Below are experts of layer 6 (counted from 0) of a mixture-of-experts language model. Rows are named router (the router's row for the expert) and show model dimensions 0-159. Each number is 500 + 40 x the weight over its row's rms, rounded and kept within 0 to 999. Numbers have three digits each.
After each expert's rows: "gets" lists some tokens that make up at least twice as much of what it gets as of all text; "mostly gets" lists some tokens that are sent to it at least half of the time. This comes from a sample of Wikipedia text that the model never trained on. Tokens count by the router's weight.

# expert 14
router:468471454505514492511533515525470521537431481473518508457499488496557467561477468565511528507481484491500536507456528505498474521504502593499475537497523492488580424473455470491454599526437531572454502430554529555474498475460478462551537524535481514512410473545521486599567477436484473533436549484531559443461473545493482469585497471536551487516502487520464464553474548518467592492472444485447461472588479508443549536571507481525551549490447546437491461451502472556569481515501468
gets: ".", " |", "-", ";", ",", ":"
mostly gets: "′", "°", ".S", " per", " +", " ·"

# expert 11
router:482560571488531447456544481461519495547473434494500555476546466519564591475549518571519432462464493499464426498478507487533515518547537555537452516498510505437497492427588440472471468546460469503506495500524448505502584551479534515453455467560466495554464516502533535531495505460452480476465412450533454478497438527483565492433446496525462496539532507450461495513475534554527579415530497449448572534508526519460512520557480511530517465518498545452533438487448480551473424468487440
gets: " ", " (", "–", " |", "-", "|"
mostly gets: " ", "–", " (", " −", "aged", "died"

# expert 5
router:473595527529453438465575474525536499455471424522555508453491446486481547540512541514539534557562412481590512509517562463545483532462445580419544548431430442525481467465533467503503511517446511534474497500453519535487484540526451500484509472448501541495504492495547543554502436449442544534527564491434467471562470583543523514494494540531552504534523518507516512538466471536505459525521524442472406526477452481535570559530496561473467552501450477516540513537522522538498446477480473
gets: " to", " in", " of", " for", " In", " from"
mostly gets: " In", "In", " de", " would", " between", " On"

# expert 0
router:549490477529573429435559490523539452440530465470483428467538517515565518457532486478543461525492510511495519500452539449541574452520470510490495513474448457462484481547586516510462575509509488565495573423509493518458482512509567561562465538486520490586447475563506508533501479449505496576509485503556480479528471498443504566489579466517486461555508477498500526486501538543392428484547550519462539450544535477484524490548584494528458509508448502508448540425403475506495476467486536
gets: "6", "8", "5", "9", "4", "2"
mostly gets: " University", " League", " State", " States", " City", " County"

# expert 13
router:459537569500519423464574487499517503466463406493504501461512484512572560545450488513523549528471467511535584556491551441465464494524518509496513542461463495458468500497553455535443491479473508552484496533512500522461518532472493520464523494529506533492489442547516469530497484503479506465451529437433455491470440499492546475500566478550468498496499487446589557474454505540494475487565466498453385495542573528530508529561502560486488608528418576521539453567534472508551456467460600
gets: " |", " of", " was", " in", " is", " with"
mostly gets: " is", " with", " was", " are", " were", " been"

# expert 15
router:443534426505446414569549439596452492446462470433529462423478533510528539491468443551522544533544504485555527493497484503535529522516456522528528575465519454449496531499576500561507573430486492452467522485480509511468474530478503549538468504526476520536412467509506406492505442489519564445490430478564497472481519556508494548534471489487564532546540430546452515480457528517545428477552539473459522465536561520520535507526470499533467473533457542513464437459445482555502470451502487
gets: "\n", " |\n", "201", ".\n\n", "200", " "
mostly gets: ".\n\n", "201", "202", "\n\n", "198", " |\n\n"

# expert 2
router:503492472522537442442599430558489500453476451513488440469522496488528497513526467595529502489482457539478550533457584448470456517601467534546459517462458407464522451461550518539514563508485474492458574456476498542510508507511533544579443492479455543439504493533527481505509470488476439474476529486435497467555454468420524560545589515524440537519531468433461502583489522520500435479566486506493542524487493543484551517543497500510505589531504516477463515530503545528528492449501426
gets: " the", " a", " The", " and", "'s", "The"
mostly gets: " the", "The", " his", " their", " The", " its"

# expert 10
router:512549450483544445474559492494502455491482455500486425498527508475509567461509494493542450550550477496591519526532448457507472466494533494490492515441495476482432442554476451520556515418445456518473507392502536515467487475507457528521453484497435515506445419518514453485480469462509492567464574539545536415504489491563534484474540515522556472530536450497515463533480500547541457568483510476470564494537542476507487556538473588470452479587447486529577467452571502508519401499449471
gets: "1", "2", "0", "3", "4", "5"
mostly gets: "10", " two", "13", "18", " three", "20"

# expert 1
router:514508544515512412525545455445533517450462469502491466438484404441482624503538468509527473519476479475494522527493465486507476498484521516493479528476543495540497452541542469550513536414484526597431544487513490557508530470480465535487518519514445494495405508499502533520520481507489542498494425467534491460496506471436510561541540504468453500530510481495488544553515589517599468473529436479454534464463527503444612492573473514521507630557514541428507517478471514516535523516464446
gets: " (", " \"", "==", ".\n\n", "\"", "==="
mostly gets: " \"", "==", "===", ".\n\n", " =\n\n", "===\n"

# expert 7
router:460533427493578421430574476534483514466519474452539509500464478503496531534523527514540479502501503519556484533561523478596449527534522481482466544493451503551490425473487489562520497488495529505478528481511462568485510532514465496577427507507495517563485471551512564507433473507464498506457554468558483427589466565469488517571486485478564504520512494415555601528499572447488437450531467488484561549546512484437533554517528521553505543479478524441478531537556504589552484521517526
gets: ",", ".", " and", " that", " he", " which"
mostly gets: " which", " who", " they", " where", " but", " when"